Experts of a small language model.
Training: 389M tokens, 5938 steps.
Below are experts of layer 15 (counted from 0) of a mixture-of-experts language model. Rows are named router (the router's row for the expert), up (a neuron's input weights, with its number), down (a neuron's output weights, with its number) and show model dimensions 0-63. Each number is 128 + 32 x the weight over its row's rms, rounded and kept within 0 to 255. Numbers have three digits each.
After each expert's rows: a language model's description of what the expert responds to. This comes from a sample of Wikipedia text that the model never trained on.

# expert 45
router:136063123121099139139115151179181131112100105135108136082103159153110163140121115171170123120110083117087131121140171146128134113103168148159167194089124149135101155106158125193147159166185166
up0:172092126146116134132135120135131142099124134132125133106086105182222200203142100171171135128087143145104102136162128122128118136131117133142038198133113123101154182186092120105161173138107126
down0:174131177179122170085104097125122178068117129161095130147133101109140149196129141128169092125098118099154110119195103168125154131127079160148136180127145145102217150133126124215090134113190184
up1:112159150148126131084097085139160128125125062142158034102141124104141111127166136171135115090039169159089109068125066144122146140171163134246095109095128128132105171083133158126156110080095088
down1:113108177191107198162112173137130093148127112120129151098057081186122152133070150196111117138135087188096136159090165151127103143096134135109131179129103123119151135092125177175158111125151161
up2:121104111120109174091154157132171132120171088096190159146121111138134166146061135174119127093119138148062142181092105141063115089113125136171159136152146113128139147110161164213173145143125162
down2:137173127152212116185128133033120107113154190191115092135135120105149108105170153057192167131149132140108147147148131120169091177118092100136135070099149162140135117102077145047113124133106140
What it handles: Sentence-final periods and decimal points in numbers, especially census statistics like 98.67% White and election percentages.

# expert 31
router:088126113113168116169111119136141117098136175133156123165090142149152149120155134119167151058112111105073178136136082105116093149180093133166183127098159094105146139145160173142130146173185182
up0:124120121133196163138134137142186159145102205112128091114108125144149245158084175147095084141109160159162189102096104098129079113064121116139195158131123132165184124147129149111103109149092159
down0:096101142081130160156141126167115158156113186139173120157136166115156165127098171154106111102130101125183140110156163024172095140141107115135108128156118171180157099111118128159099109156143143
up1:134156109127142152170148134125113173125159169163160100107128093106111181121109118130157156084087104142122174144123113119166072208152085091123109138067161130107123080107144178104123094158123148
down1:127162107115058116141141144140183157042105180135105151068140112072076110157094098139149168162160144073143150101122072136138120144120166160141120146080127117189130172096101201172120146163130139
up2:108125116159124170117160122129126085088085133133146086096074125102157099162137128103172083098126135121093107076142163151088101107086067122139086150113070100049142154138121084143133129084186186
down2:109152158130103089134087110173095132092127107176155098152096121185127146215123114133125125105104135095122133103115141098118142172117126104189148125087111134139196106095163142188131128101128116
What it handles: UTF-8 byte pieces of accented letters and Asian scripts, plus nearby pieces of Spanish or foreign names, such as Tú, Ánimas.

# expert 39
router:120101117088211159092150221099138157109095074110140110120172159162090128062120179091129112148146137138103152093121072130115104116161147101147146178159160164150099100124159139134084140124158159
up0:170036115101141181131182168126098092130116105176136150121146070149133155092138139058075107108160154165119090146102094150157155131115149058163108113130110154141107142116103120126153122100179147
down0:119098159120127104172113144176111147140075144161053151157214157181134137074124137106106081096183117203116176164180125100130119139157117085221126154113147148105151125134144064181130110133140087
up1:134101105126153123129089112100103142146170182093157156080145078145102143078101123111116109139105139099134148144150126144234133146131080083139178164149205142187132153100118176147169140172108155
down1:120095116134117129100120124160213107138105169131145134131102095150129096098126141143130090173167099186117108103059080063158122114179143115155100111072154164115140158144087137142122130142138165
up2:118064110096177154149107137149088122107196176091147117103143141099129118109132127134104143122144156139154087097095144115135140184152125086121114151103105092161120057093119121112109103189131124
down2:150111087162133067137131151166133173169134062175148136104112113119119079145160118126140124156129122170140123143162163161085169090168197160087162109151170182148130115159142103094157153115134130
What it handles: Diacritic letters and inner pieces of Polish, German, Scandinavian and Turkish names and places, such as Międzyrzecz, Wałbrzych, Türk, videregående.

# expert 60
router:115167104093127141087072105125089164176098161157113102091128137084145076118110080156102118120124105209135102123118115115146118117132147171146089109172073152158119145099140143092095084109135140
up0:097062148110101126086113107092169087181100155130161112081178128150175155110154094122094103073136152204109097165119107082149159099125158128131135149102092155096116167117083167089124122125132103
down0:126100158129103087179150100131155084145161149108093096126154123134178111051142119186135115142078161119180159107165076083120204071120105158134146128148135173105086091122101133122139158064169130
up1:144077124152133126172186121106151161125134095142132103117106098138114082096121141122091135105155086171155150158112156103107135130123092142100118103169160097153125140119123178077148143114129167
down1:160110152108134125159088138158159117097122115106091187108152144122076057120124139122060113097123103128106117131098114114136080135084165115182117112163077180086176045127104114154133139125140109
up2:095138148143178107134067164147124176170139117164171146135197129123173110080088114109189055110134195106149107171174119113097055120207107108140112147184113105139134125059143141112147090103142171
down2:059130128094077144136154134102170102089182172080112104134137120111182056123139102124172103119137176137082133095148131148096114116127120144112097138133157104112152195087096094153184122197091179
What it handles: Word endings and verbs in biographies describing roles, such as assist-ant, deput-y, M-ember, Midfield-er, known, served, born.

# expert 32
router:130094141107148145157093104140089095124128107140123149112095062142175147121121158166190107179122072148173074105199164142182125120069171165119174151108140143141155092115130158049074188129160175
up24:112076124129116152099126084122144082151171143076155093115175120192118127166182067138148099133140138153147133103130138106136106110103190115138079147128123127119191135134101138087130119149052126
down24:116177111096132182116167141100067121105137144189159091100180078137101082122137167089135112118105103170078093130155127132112127125109122101102086075175116094103122111129179174106137184120141166
up25:199115121134134082113173111133139140209147131043099161117069125181182110147162136069180056121112133125100106099100083161132125126088137180167111093134079128100155108057153108147154171173136201
down25:106122167160136127188141112123123185119108159123161172084124130114103118123145170181150147114111144098127131127138158167109113155133088197147122143103146178179154160175160133109109088062099163
up26:155062110129156103138119162133147098101145080166154099146142014117148118141129142134149137133118122176093164033076058103115131137181127165094141201124127107108158054101132139125151095174186156
down26:154104115141101181110237115153116061114050154121178126123122153074079164105105103126115128138093100124109154117205119078081173161146133142137148097098169121119166109119112119087131119127097079
What it handles: Word-initial letter pieces F, f, P, p, C starting names and words, e.g. F-annie, F-ounder, f-ifth, p-ower.

# expert 2
router:152176137140144117141116089122147120077110148150132144099112140089150132091112161076114196119113174153130146106183114101177161127098128169174132092094119130155087142177168145077135140074121136
up0:095072120070111115180142157079033100133106131132152108181147138083154164042187129147148165196167137152117139131115114125122118163140079152146120086118125125156126088129119145138083146106076050
down0:132060149115121205109191114201160100102094157147126055162106169149173121104198099094127139103104184160121123119116150138118204106147068144128169088193120096102136132139151093134157105141075140
up1:136181101118189171132106102178111132160113135135134126123152130172160151142093139105136201094112153135112127125074137102161156154059124179175088060160124128060083148167100136064216167070128091
down1:056107165140113143095193137103151141120157164130083138144102115141134053136161090128146106126112106126123131116140071166088093152172123115097157151100132140165125095086131101128088154176116076
up2:131116095092094166140140070146123093128052135176134122108142201111048124139035160127066114090121140123134124158056136108147100148086140114165130116140071155158087110114144093128137074208124122
down2:092139121112120083123076187145095129156138139114183158123141134102153156091091085203147086128131110095158106126107091099149129133195091113093151173161077165143156147097083172125130154075174116
What it handles: Compass words and prefixes in place names, like West in Western Australia, East Coast, North East, New South Wales.

# expert 46
router:176154096154190106164204073132111120166104160086104164122177139157088150141115133125160100118118147122114167097145114115122083126152118126155060157105159111145108167094114171067074159109130126
up0:151128137151170094172131143124079117123168134189181176079138138102154166113112148104139157143136110150079106158177123124103078088095172127143151090169191121171138129128145177142103131183115094
down0:134125071161060195121159039113115123091165169134145179128125159090175134075144099150131087146143142154130171122160135165054087174133150122195088116126183102124103129181159106063168175117158127
up1:125085115113151162167143121165128136133115193078142159084119158125114174138108108128106123140134115113100164126141042176133158141116137054134063188159152155140106121193082142141064122140140122
down1:144123150162124099121165107061115167184132139114076076127109131119065110141173134131143138093191074160171047211143143124093169112124112126142118165151155186132171092093147082169098100156136129
up2:175178110131179125123148127146067156122087120139170138107152148079134120086132076126150121099097146121153099106113155157151119117134090092151116110110159145113145175108081045163090123189145134
down2:120172145129065107132103147073150109142141128194121145176186126226077077142158153124171166139136105071118175059090076142151099157151105130127170135143110147117071113157116130144127176071085121
What it handles: Prepositions, articles and words in dates and time phrases in biographies and histories, e.g. in the early 16th century, during, after, April.

# expert 27
router:142147101139198105155178128136135092190107116089138184118131106121106140132152112100063147116168133190107135127132123188151169156108128063154070116095138121066133126101135118080148128117159084
up0:132162128143116182072136111166098171181087117132163170112133087112105089143150167100124081128111087125102100025119056183174151178123112108137103153111106139117088152134086137120159096140136104
down0:085176063139089096142145122099141130084138121165036167163126117163134124096122170133089114053150108157177134031092133138126126072113137110133137125086140152139084105138140159147088108142119083
up1:118115125112158124171110123096068156109178135141136141153179038155094160119135105160112131165136121152164145139062096111164117122143108213115072126110158181135167127095128101148170135108160076
down1:172133146157146148118112092168172114168093085153124111086132147140153129140132162134124142110150132106137126169136140059104088137136113087119142110125149159103135126140119156119133109124125122
up2:125098137106118067138114168125128106140150160095152082093112089139086146138084151168137170107131082092041146130158093057099138118064090131104106132098194143176090099081141157085070142138160119
down2:138138205151085076121123114059132106186125175097128181121130177131100099139150109178164155164131100170146092100156169094121048084113108102092114118131137141151088122127186146123110130132158138
What it handles: Prepositions following verbs, nouns or commas in running prose, such as in, of, with, at, during, under, after.

# expert 51
router:106154144115102091124076126194138151089127114121115176126147163127084157138061174160105212179162105106157084165109153104080151121081121097078092161117141107131100109157116116159119166115165156
up0:134106093093124123146088187142144131147080133106161069179131140103110142186077120115144120075200199141166095086140132050124065099080137135159149139088121107147126098107124112159099161152140127
down0:151120161168130102101127182155115161144109133151144098124127052103119106126138133115126110126083014094076153120108109109120107167095146131121104206095144180117159144087165139105111070164169081
up1:147108180174079147063125157091170167167131100173115125158128141176054079106090126163147165080143100119135125094137168120149127140114110174124177113121143074132114118108136119089141151141085085
down1:142184124138119101183104065110071134111161085087135161139160150139108165110112094176113154197098104152090133147160097130090106117105142129155129130116119167159114115157115097086108122041140201
up2:166138074130216097132148126126135127165186122144139130106124140178107134064173196154120160142144149178147127175155143027106114137112133107115088126133156109135086150186074134128148102101152106
down2:141140189109143134112151139103122149101169131155112182157147149078106167206112181123121152050100161090109153105096205172126118157140132110080167116155119112128130166105146125111148158144157157
What it handles: Short first pieces of words after articles or pipes, mainly an, m, g, n, G, M, as in an-imations, n-etwork, m-adrasas.

# expert 20
router:103160123139135124142123151067141146197090111119118154173183132117121122162060102137156163161098148165107131174083155094143137120153140076109099117083136133087120057129125128102170139145180153
up0:143104151120114170125177138164150108053120104160126102176135160127126106088135119122159121139089129127155098163101133093139076108213114178130150137082119160091147115141134119083180112119149163
down0:125143088145173149164166099107120117114121162127100103118078122055121153148132140094060152133163106105176141139148160080161122157116166176123163101082128138137138113149119105106124093075150130
up1:099149146174127145149122120129125075174081108069108186102119116167105114076107021134113142119093122103132130165137170126183119132144122149148155178140057127062072114102137125153105132138078096
down1:060161128048138140178177107162137124160098145138109160182145146104173118058140129130124082113100102153122147155095058106145127124110092126095142122200146099132111038176152101117147094094162164
up2:160115116147129177157085161145107115156118119095124128111128172111135160074144109136118134148099147129134182198126172127097150171145115127103123152097076124097150063120138091100116122092132124
down2:200167162166143110114092121151106132126102089099100123178053168147146112165134126136104194174148157214134127178160124125073162109145131136125123138096147171168140102049102171135155135170118085
What it handles: Main verbs and verb endings after a subject in narrative prose, like took, became, made, received, and -ed/-ing suffixes.

# expert 35
router:140171172214141096166097184160190107171142157134104128107114132186096108152129110080077112137163131166148171163146134126098106128156098085125118108144120144074099139151102157095177149142147103
up0:166157134092168161167133131106107130139126117176156132116106073161114087128130117163157109179147139134100086138115194128132109147163140107158137120072145137151033120103141143101136107118111084
down0:122183139139146084148108198152103068139106112087147161160114094088092084122118141137121106145119140163075171106123132135092127159102149082127198173107156138077121147111170115166136092116145160
up1:111124161070121157088079135164107099119111129083086162206158074152081168141084146079146118110130162139131136117159116108126120135147135163163096156145116189064152090161118094081094167164107117
down1:104156161101131080178115116099099163075163138171128104105090119118106125067091094062108116144134139117119113061125079161178172133140106081130145133116132107076147183114113102144162092105107163
up2:119154128074121171111115136174188146153122121099166150050158088126143106141108074159138110137096165164093134091155144120121136139109121084112124147146147109097129137103099120110185116150123062
down2:126173145102161089118130109078075134130095124160150141116125190106119084101154100103151131121152095175192123098155125133116080149072115076074130181111118140123131122179175132116073185184190153
What it handles: Forms of be and modal or auxiliary verbs after a subject, as in it was, is held, could not, has been.

# expert 5
router:100110141138183152152125113090130109174128117117136078117145141143136130165100098116123116156108208137148191122104126173081151062183121111120139164101060115096143131153128139148086155118093135
up0:176108168169118164134174085160092175114098120090120054130091178107150124150161142080141094070091110115145160132158148166062163100156073102153119110159144141127082171160091116152179142141075127
down0:076120133127098138143188121180108153119180073133124169159103140116094155146127171150178119169124104123154155063113142151100127112138087173144116077127167084115159068066164126115119141121054158
up1:169116126128184148128141122106187108172161122128126126161110136167125179183082128142192167115107102113106102119154109157116164108144123084121094139104110033064166102126135140118091148105102130
down1:149180069096100093189060129124169126134142121122156107060109135118163158126097097095126155149084173092130119022155144163130158078063113121133132104102153167133089095134152044133141141145137158
up2:100134127127171170183111146133154077171148101118147107136112125146133154094111152130066113127214164167145124111117123128070158133164127100176138145103117158135143138113131174158083086127055036
down2:110099097140089167145118104122157121180115107146132151080109155139112132173154160080069166111183131185148149059124152098088118128107091143165088137122118157129080028155135128133135111127083143
What it handles: Vowels and short pieces inside personal and place names, often foreign, plus table separators; e.g. Jo, Le, Mo, Kefalonia, Janneke.

# expert 30
router:100123177152160091083225168109140159100095095174156185098142127112119132146108132152140076134081113130132108137159098106133184114089163105113149103096069126095120103087168142161130177182080169
up0:094077073165161151068170146183158106145090077173110131103137132181130117173099128154135118125101093158133145158124151105176181130112081129142046099116131144139082138105133124097166168100084111
down0:108106239160130081114158117153138131079119094124109142134123102153142130152161180151121042150139109100122096146121204092114074112116096128107158167138166175123097061135093134127108138163133159
up1:107072134116141125129153202126101193103157112138152139150132181169152162081123091172124134140130109119075142146119095125131152173172166182136110084082111113061147141049070100150151146109101154
down1:077143153149134156157113103173157133099141193113090084119089106189128108157179135138177153164182085134142141130144112163180137137190132146087143120138104104116156096101131058165096159150161055
up2:129091128137131111103156144150119156091109100117167158156189113076100128138111140145178129130102180120152139180128149195095104142086134167154128175104134065133137109087164109124123158057095089
down2:138158124171169153157158113140156141085169122142109137165158121120115061109144240114025154124060097113151088116097175101113107102156191110092095091152143123136118148105122120137141153079129141
What it handles: Word-initial pieces, especially A, a, E, starting lines, headings, or table fields, as in "Order: Araneae", "Area code", "Torque".